{"n_layer": 13, "experts_per_token": 6, "d_expert": 80, "d_shared_expert": 128, "router_score": "softmax", "normalize_top_k": false, "router_cosine_scale": 20.0, "lr_router": 0.00115, "vocab_size": 8657, "optimizer": "adam_variant", "train_tokens": 654400000}
Below are experts of layer 7 (counted from 0) of a mixture-of-experts language model. Rows are named router (the router's row for the expert), down (a neuron's output weights, with its number) and show model dimensions 0-127. Each number is 500 + 25 x the weight over its row's rms, rounded and kept within 0 to 999. Numbers have three digits each.
After each expert's rows: "comes before" lists some tokens at least twice as common just after its tokens as in all text. This comes from a sample of Wikipedia text that the model never trained on. Tokens count by the router's weight.

# expert 61
router:494479512505481474499554495478543500541476501519466518520524527455497510494532519517507496458501510482480497518518519493486483494483500488519523515463502507519478510505475535498495508475482521514562495486485520502516459457478509481513528492486504510488500503511481496490540479503522518524444534510522481496523524462498515514502500449478454501520492497529507453523479541497508488531486
down0:512500493496455495501528501536516487533495498516498479508506494460497475514527507496492502463467472507521526517576496538505540488502527486534491496507492528524496474500449506458489523511507509498518508494516544520491527540489472489474531440500477536508483483513518461502512518480516480463461472514458526516517527531459498502504518486519514515501502499481504505547470509510477509455491
down1:496516479487500467531553557492525536485518475532514521495505545506541485529483490455534553465479515444522513503555478499481494494503532462461516520477481445498535502516495460471498507517495487486494524449508498516492484554496478499520524502460517455500505472553515534463480504488488484494507469507466500478475504534547528484516519508501503521433413523502480490524513509489533514473513
down2:539511504490460454430549514494519475529519455495484496481520505519451486478514461511521502480500514514465501471495497527495505470529458510477463525478527543466520509507477503519490519460523534502511482531495456461510482483482527476502462494508503519507520482460507495479524469476471491474496499522505498461518461537525536533528490487503485519531525483477497502485506512502562489519513
comes before: " |", "–", ".", ",", "th", ";"

# expert 26
router:517437517486526519456449517501507462487543532472521485536500512510459464503519505464496505550522467491514454512506449518501489504493512510492459518500509505475531504475506472514525538510518521495494473527515491491484459508475502521518482492486532501543485507460471546537485509528528470465464498463542448510513512476511513504516480507522560517498468526476505513518523508492492483552542
down2:410482515504504498506498475503483503503494489492539501492540520477537479518456511505468481538496483484488504475487487462547514433453508492468495486478499499514508473471514497461476518505476488486498465505497545496471508497466487524560461550518517479518509526467466474496486492548457521496473493462522499547518484526509506508479514501511486466478456508476531481506468499514507510489510
down3:510495492522494478525535465508528495523520519477486500480508517487500489482515506511516496470519547523497505521520464508462547552523508499509534510489514521491496482471540505495461493500465463463485470496464526481457486518458500544551510513520465490501496513501464467525507494516500507500532495470513498511485514516486516518512521468530521473512486503506497469535518533547506512493465
down4:502525504473465491440516519471471513491495515515534529532539537502465464498489504455518457481450530483553493496515494491516549509496483546491534546488497517491514483461521476477492486505508474489533462477501501468480486507508513506540513458471443482523553509516531501477473504483472485528508454515562538496528512512496504498544491506529506435475516519515510502518491499547504459466473
comes before: " in", " to", ",", ".", " and", " of"

# expert 28
router:541488478448510513500523508493537477501447493491489465539536516521489502459467463508489511463457470489493470490526509481439479490485530476485486507475528518474499526509479526473569526513583471552518442506482508516477500484484486497493506504486492528475498534500532484529504493489479497445480504552546480503511491458500546461458500468492474534517532518503472502499488481515517487481478
down2:514492477523497545479475499507485457519491519490463455484501499508495500469498478475486468519506509476487512490497520563527529526506489487463476475486557521471480503515548529490493534522506491541544505455523507480473484516532536557490476512478473525499525534453513476497468490494528455505467448523506486501491507513470512480493492519509478509486486546506561530463489507528517548510477
down3:520514529518506522465549473508498503453488478486484468505526492471515481479465510479467505522536513456475523467505512433510476513501508446510511479512508501514469506563524499476545485462517492480514500473480474505487496489534515495476527533531517480488478513527449498531468495470517509523504518529492516484484521483514520497494512523529519507516567482509506485468536510488481502490505
down4:510546490495465513483503521504485508456525481493487475503487548522501533501518519508495467504489499498446518460488551491550491484499512484460509505465498469536474488485507503498498501521508487509513519498511511526497493495500449544492481508469507492517476494490509499505508456554502509464490506470513486547516503500470522500509467495485510474490513487511502483452510488544472475477481
comes before: " ", " |", " \"", "201", "200", " The"

# expert 44
router:498522486518486488498491500473529523438493529477503499504511505568529536533522482478524505478465526478449497500484484473473509526534514455514503464505523516498495481496471517531469484536495486513528512489505514471523501476483561487458512527537513513528512476467515499498527498509473483477539517498511443479501471462489505477510522513494482493475493496472489494497488516481511536510492
down0:469481501484540502465507538536452479480521507489505527527519501470499572516512469541461532512496498487517524480512487511483493501459519522497508470517529455536488492515515524454481502463463537529553515544502455480526480505487514468518499477552526474504502497532493486484489519570523506500539511495521482517483515540458455495494496497493518501542447564466516499502510474511487546482525
down1:502491553512483507462504488523460468488509491528477506542495519552449474526475483525514485467503539491482492453473472492531467488456537486516570514473493467484518530536529476527508476503542493503498528478503520514453473514523509484541517506450465462522552507511460465492499489502486486533509479491508529506497487507508547499514539515483463488512483510459500566482531512475528491481503
down2:473499482541513464490504504493503521482489521541522533528506546517509510510520465491467471494498476500496492487516508561518506491487489504489488494535482472515481488466515527516485444460467495482467524502537492551480547471463490524459504462477515545526459483509511498478483524513490461538544540492517483512469496519514521480481539484522486490495517509533506498502540503503533484523539
comes before: "-", "=", ":", "Personal", "|", " medal"

# expert 13
router:509513469521512483550522502499506519529505499494475483561503517472502526453515474436514510503490498481555462536515521508512498493469531529493503551498460520526492534494524518521493462458470489531513507497484531468517489486455499490502548494519532493522510505459511515494518514467503495520530475421545518482524495491521515514502518476496463476537463509523522452515551512511532493468503
down2:468527508513507533520493484481488508472466477478479460535480476509497519497498527456488518486520505521489477502495518507471459539521459468485512480503549506483514516495455469567557485544521499500510552497475507471513531523480506511469485506529517513514509491514569525503534490466564511514483517540510494458527469542503456456467498514494477512475513477506485512500501518523481491479531
down3:490484538482484535541528470528509499526509501508502515473489474462508497494488486475505540536518501494504498490533456506522520459506494506462466523522495490481492506505511529520494481499546503497444549475510495511537488489485512513524476500505538502487527472505507493480484497507512481513505516498559501500503500460457488492512474450522508498503501520515475508495543498482458481551495
down4:462503499466520489511539482510474487508489527479508489483497505474496501500493485464497501525484517511525489513484520568506514500458483527486524453508506487536486554504466520523496496497529529534463524502484481536496533490471510551508471499505521469482490469484519465499477521490513490520438527478521517516537457468513523489505486477490439489466529552478468469539566494485454464507520
comes before: " |", "%", " |\n", " km", " (", ")"

# expert 22
router:492454533479462507476508497498481499495480506457539518530467515519479488488541486496507512550498512483490510512489460464557487457501528526535493509477484517469519518535436463503533520512509472462531507516497507506522482486450472532525494564524538446511518477468489487536484493538491461469541469476508487509529521481502513522524486519479544505491538484499470537500475521498505504505530
down2:479517521496523505483488497469511467506504530516506511514503529533492484480529509518528504524476522456462559513502521469495485482508507508523504512532515499508521527506479484491478529493482517507519485509521511518506504464494468497480471522494507507526497451515428483464488562507473533498483487502534463529536507462503479531459461486522500504501473512509472485503504520548519508498536
down3:519481547549502458474518410543524533489516507482465483498489519489462507499495503458497498498488494497504492520491487476455537501445534492527489480502508477521461495474505494523480465536518492491515512488500488492496463457488499535481467481515497480504521533491476546492480515462514522531534495494544470502536476504472514471541501518533438476515492526474491450499486494508504444497500
down4:501481466479514458503525514504518468525521527493515517555465496515491532485500510531491502497517475508495477558489482512522444520468484451477500491512492495499524504501487500513480478494432455500449482436431545488484487481489512492494470516511479534470510528519485515481499498526533503501511489494522491499544470488489509570490525527514480518561504464490480514510438474476471545511530
comes before: " was", " be", " is", " had", " have", " has"

# expert 50
router:526449476480489489483521481565531478505495478522511507489520514469497516499502483526490519472497502510508471517488481489494483525495477534436483494511522514499487536518505503511462539496503509505499498509461510532480526494540501477542474504498535546434527523494460445516550508439486503490543466549501507540501491454491512495477515492452463520519499501440494479461453485495517503529486
down0:538534506460532501496487503489478506499539463500518456525532516542482510495525537484486494560465466509468521503531519492539500488504473502495500504502503469485497465523549507478499480494545488528517480489467496475477514470522516525501458485470502519472509473490518469486502500513445442473528524533485490466550474483531528524500512503487488455455486464508467528491451527483559514459496
down1:519532530493487489488516456482488507473528432455504541492492512522479540511518450483484483504512479488487497470530481528529520518448515544506461478480484499491519487454505499481517471503513495505464504498528489523517503491530472539455469489522517503501548457498498484516538460453541489483490487500475525511493487551490478447480454483491514468494495524539537472496499514505506494468463
down2:507489435513492484481523467507455471512491512456501511499517545514513471495503481537465537512508484473453467540506457459476506519515506505479506467500486551522544474516531479512498496495508516483469520473499513558473514508511520483530519555483477486490504476486507493495543481523500467512530511525516525476516505515514483485538495508537506498506448425534516531494484494485521513539514
comes before: " ", "-", " —", " |\n", " Chevrolet", " Nominated"

# expert 10
router:524505488437482461578515502493502507498491504526458508503520516451496510501527463467505515496495524472518494501486493532472520463491534484500506509468481475528469524492462478499489489478530444575523472475483554490489469450487497471492515496494480485527464476500522512511525505456563463506497502453513473483551455530480533508528496488515457510504500486591511456521525531483556494482478
down0:488477492512478475477511476478517524475488518477468530496511536487472509502471482514448462483547450558455484491482490508531535520530511532500484490532543497508492488469491483485542523516492508455477495485481492498481527507482483525485458511503460493481497518518531477513487495504543499475455499493514487510447476508519490501518489534507540470519498510483511512492449498520500487515530
down1:456495548527494501471523513558494509492472486517461487531483501454472508512442490518498502463522522458508465498467528523536433485431503498455510499507536484512510570514490536455519528516552480522485512489439526504526504456528500452534516499531544489492493496444488504481494517482470503497475526507499453488515478508478494490483520504512502521500517485484561478487503514530554494480529
down2:518494532507522530509489512511494517506514495505484486489498551496502501498512534491460483429470492496494479473490479516504522469529551483522475533458463495498501486490486504528468464486516518480482477501466504504469515531485451500477499484509538493464484494467502507484519484515494484512495464523491520514519512511511505503509502482481517499521471470471543508519533476436496512454466
comes before: " |", "0", "1", "2", "3", ";"

# expert 39
router:479500508472509518491488544516521478515521508472518477518494443518531489504498485485504488578525482481508492511490525534480496509502503511462493503500475462518525501526521486517494514519506513512459478531489444432489478514484505532517477491489516489546497508454446502541472472548489484471513457461515506531500481510482492559514490517541527485465480504484490470523474546485477539528554
down2:503534527501471501489489504475470503481495467512459496483487525488495491490511489543496476464502518452493524485477463550527505473510497451496464439478469513543530513536461484475510510491509486532482487500453471471525550507493488450497466511508495523492546517514540500522469522513460544558474527470505488495535498486509508516486492517502486483532471519489490490494490497458499460485537
down3:501476586485514522475532490485505507492512516510490492486532478535465498516463519494480445488487510537493489454470540522504517466530496493531494508462535497535501479539492517484512514483538497518483506463503477440538475462498533478479503484508484539514522506497472567498483518492441497490523494501499514503542481467505508514526466520492499496493552466490498509529503507466550510500477
down4:524477533483494483436544520503506531518500488492497487505556485553437514547531492536515511514462476538546512517463467510508486493512489482450530529471486502526519511481495519489518510497498445532492474459505482490472486490509489526500479529495502493469505504535437498485490479475477505486506487496500493466522524458518561521518488487475542516498524522476464447507492506484514472440500
comes before: " in", " by", " on", " to", " a", " at"

# expert 15
router:507511521505487504498506522500495501548491497529437436509545503500506485480521458485501529472525511529544501472513508467473491482498534493539466501541471531532502535481458525494517465517501513511478521526487485440492447503526439503491502474551534503490498482529525488517500506479478524509489567491489522520535505544524482498482522476507513475510444503542495476486504503523509491489505
down0:478558532510510484529451445479472512507510520501529464535495505478486533466487505464491498509510569478481526478456483508531518552544512490503523502481509535453548506521525459491492473499491513526494560507487473514490511490491486512524518487570508506526525562535502545482508517509500497503505510522478520535508529468537488502524531493496490461509494512482475461460496527507540555480515
down1:446465529523498483495442442509482530528506538489507482531507496475495506499514493489478493531510496502537517505546511480497480545501503479492543499470551499500518544506484482474537495493509495506507518510490483492470457459480469513506492499503552481528535512453505483530513512535495513526503511514536541564508503489509544543539507496500482494535511464458457507495468468532489516467495
down2:538519467494492476492528518515489532529493508474508459516520503485510481473476469509491548511496475514524535458508489497476512524516498480469485508502514516489527478526502505491530480466516559514503472487516469512539481536517483489513501492487454494455514462518519496492464469477514495547528477483476499526477479505534485474498503541453499467497472454535536502502506503507538479467534
comes before: "0", "6", "9", "5", "4", "2"

# expert 30
router:503474507527508446553562516514511550553517496505504522515538496460474490463484489458482512513500522495521469512501563510482515534488500470525504498488488527467474533510470492537496498512479498520527465499514500460494521464483518485520540493516485495490514496509496447497513505485520492533476522494513505514542474507510538513508523486485448480551454513532510467516540532513526481478502
down2:538483510508474537531471505461474494511506507464513461492526494478504484511503539490505507552507527507459535473524472527505524467488514516449463514484513509535501464468503526503466525510510543481476511509471515514470553486554473500500487512526506488506512527545494521522509501527489498455515539523470547558518503506526515466447479501514510505506493503466499530492472460446516484530469
down3:472508496528506500496497495517516536514504513477524501516456535486497511515508496490528500494538564485485465526504521507499527432472509466519589470486499487552521530532502494539472486509472494488486535539515513499537492488520522467534512519532518539520525464504520518518515496527529539480485483473475510518510532533522491489493488509517492478526477459500506484517527491508486483519500
down4:511474529489497477506525497504539487514509480450514472477502512523485516507509487474505465503475481502476516513455481463510475496507486504503456484499500498495458460488520472525498448536508501541478483486507492515476533513465513490450453469496494505494491511486516469539525523510502479519477488487460526486510498486524583498516526484477500516513498464492522562533472501491505454521509
comes before: " ", " |", "0", "1", "2", "3"

# expert 63
router:504505484473482495454474469493485534507491510537497507489507480494558487513447502522526513468514513496540480509506571495514519501537479516493536499522537472471490526532542536470470494498508507508478518487496453526467492505497523479525485488494492521471502496503493541462493476493553467470516466480494506502505508499523478516495494527495452519521522498483491518482519497509486516501504
down0:492573501468479442493507519460510526502477481439519501473525530512498509514500458469519452471514487467504526503517490496502497483468533510508475508481491500494514528491489532514492458488517548508550477456479489476469516528504548484488517515449538538526521502487479457512474456511493469493470530492496448512513504502489487492475518510528503529487505523520524495494533498508514505504501
down1:487533541514516494530500454477498519495481525490484535476474544479480516523485501461500438462508496511474511491503486510531493484517471502488523503512477479508502479499550481520468485472492486462466494505561498495484521477497515511478513531488501511507499485465527459491452500446522501535495490503480443462476519534457486506469536472482510489528443502519528509501529526467519520470463
down2:502491493496496492517484518453490535512524527490508481518501517453518484517555511504518503518475486465466523503499482466483491492511522515512480481538517495593482507490521501511490454528446446490515543511499547505439479509501473467483433506505506524518497543497501454519497472499498490474512511480496503506483530509513477461502566547530502485498499464511503483496506461460499486496478
comes before: " the", " Representatives", " New", " Fame", " York", " Historic"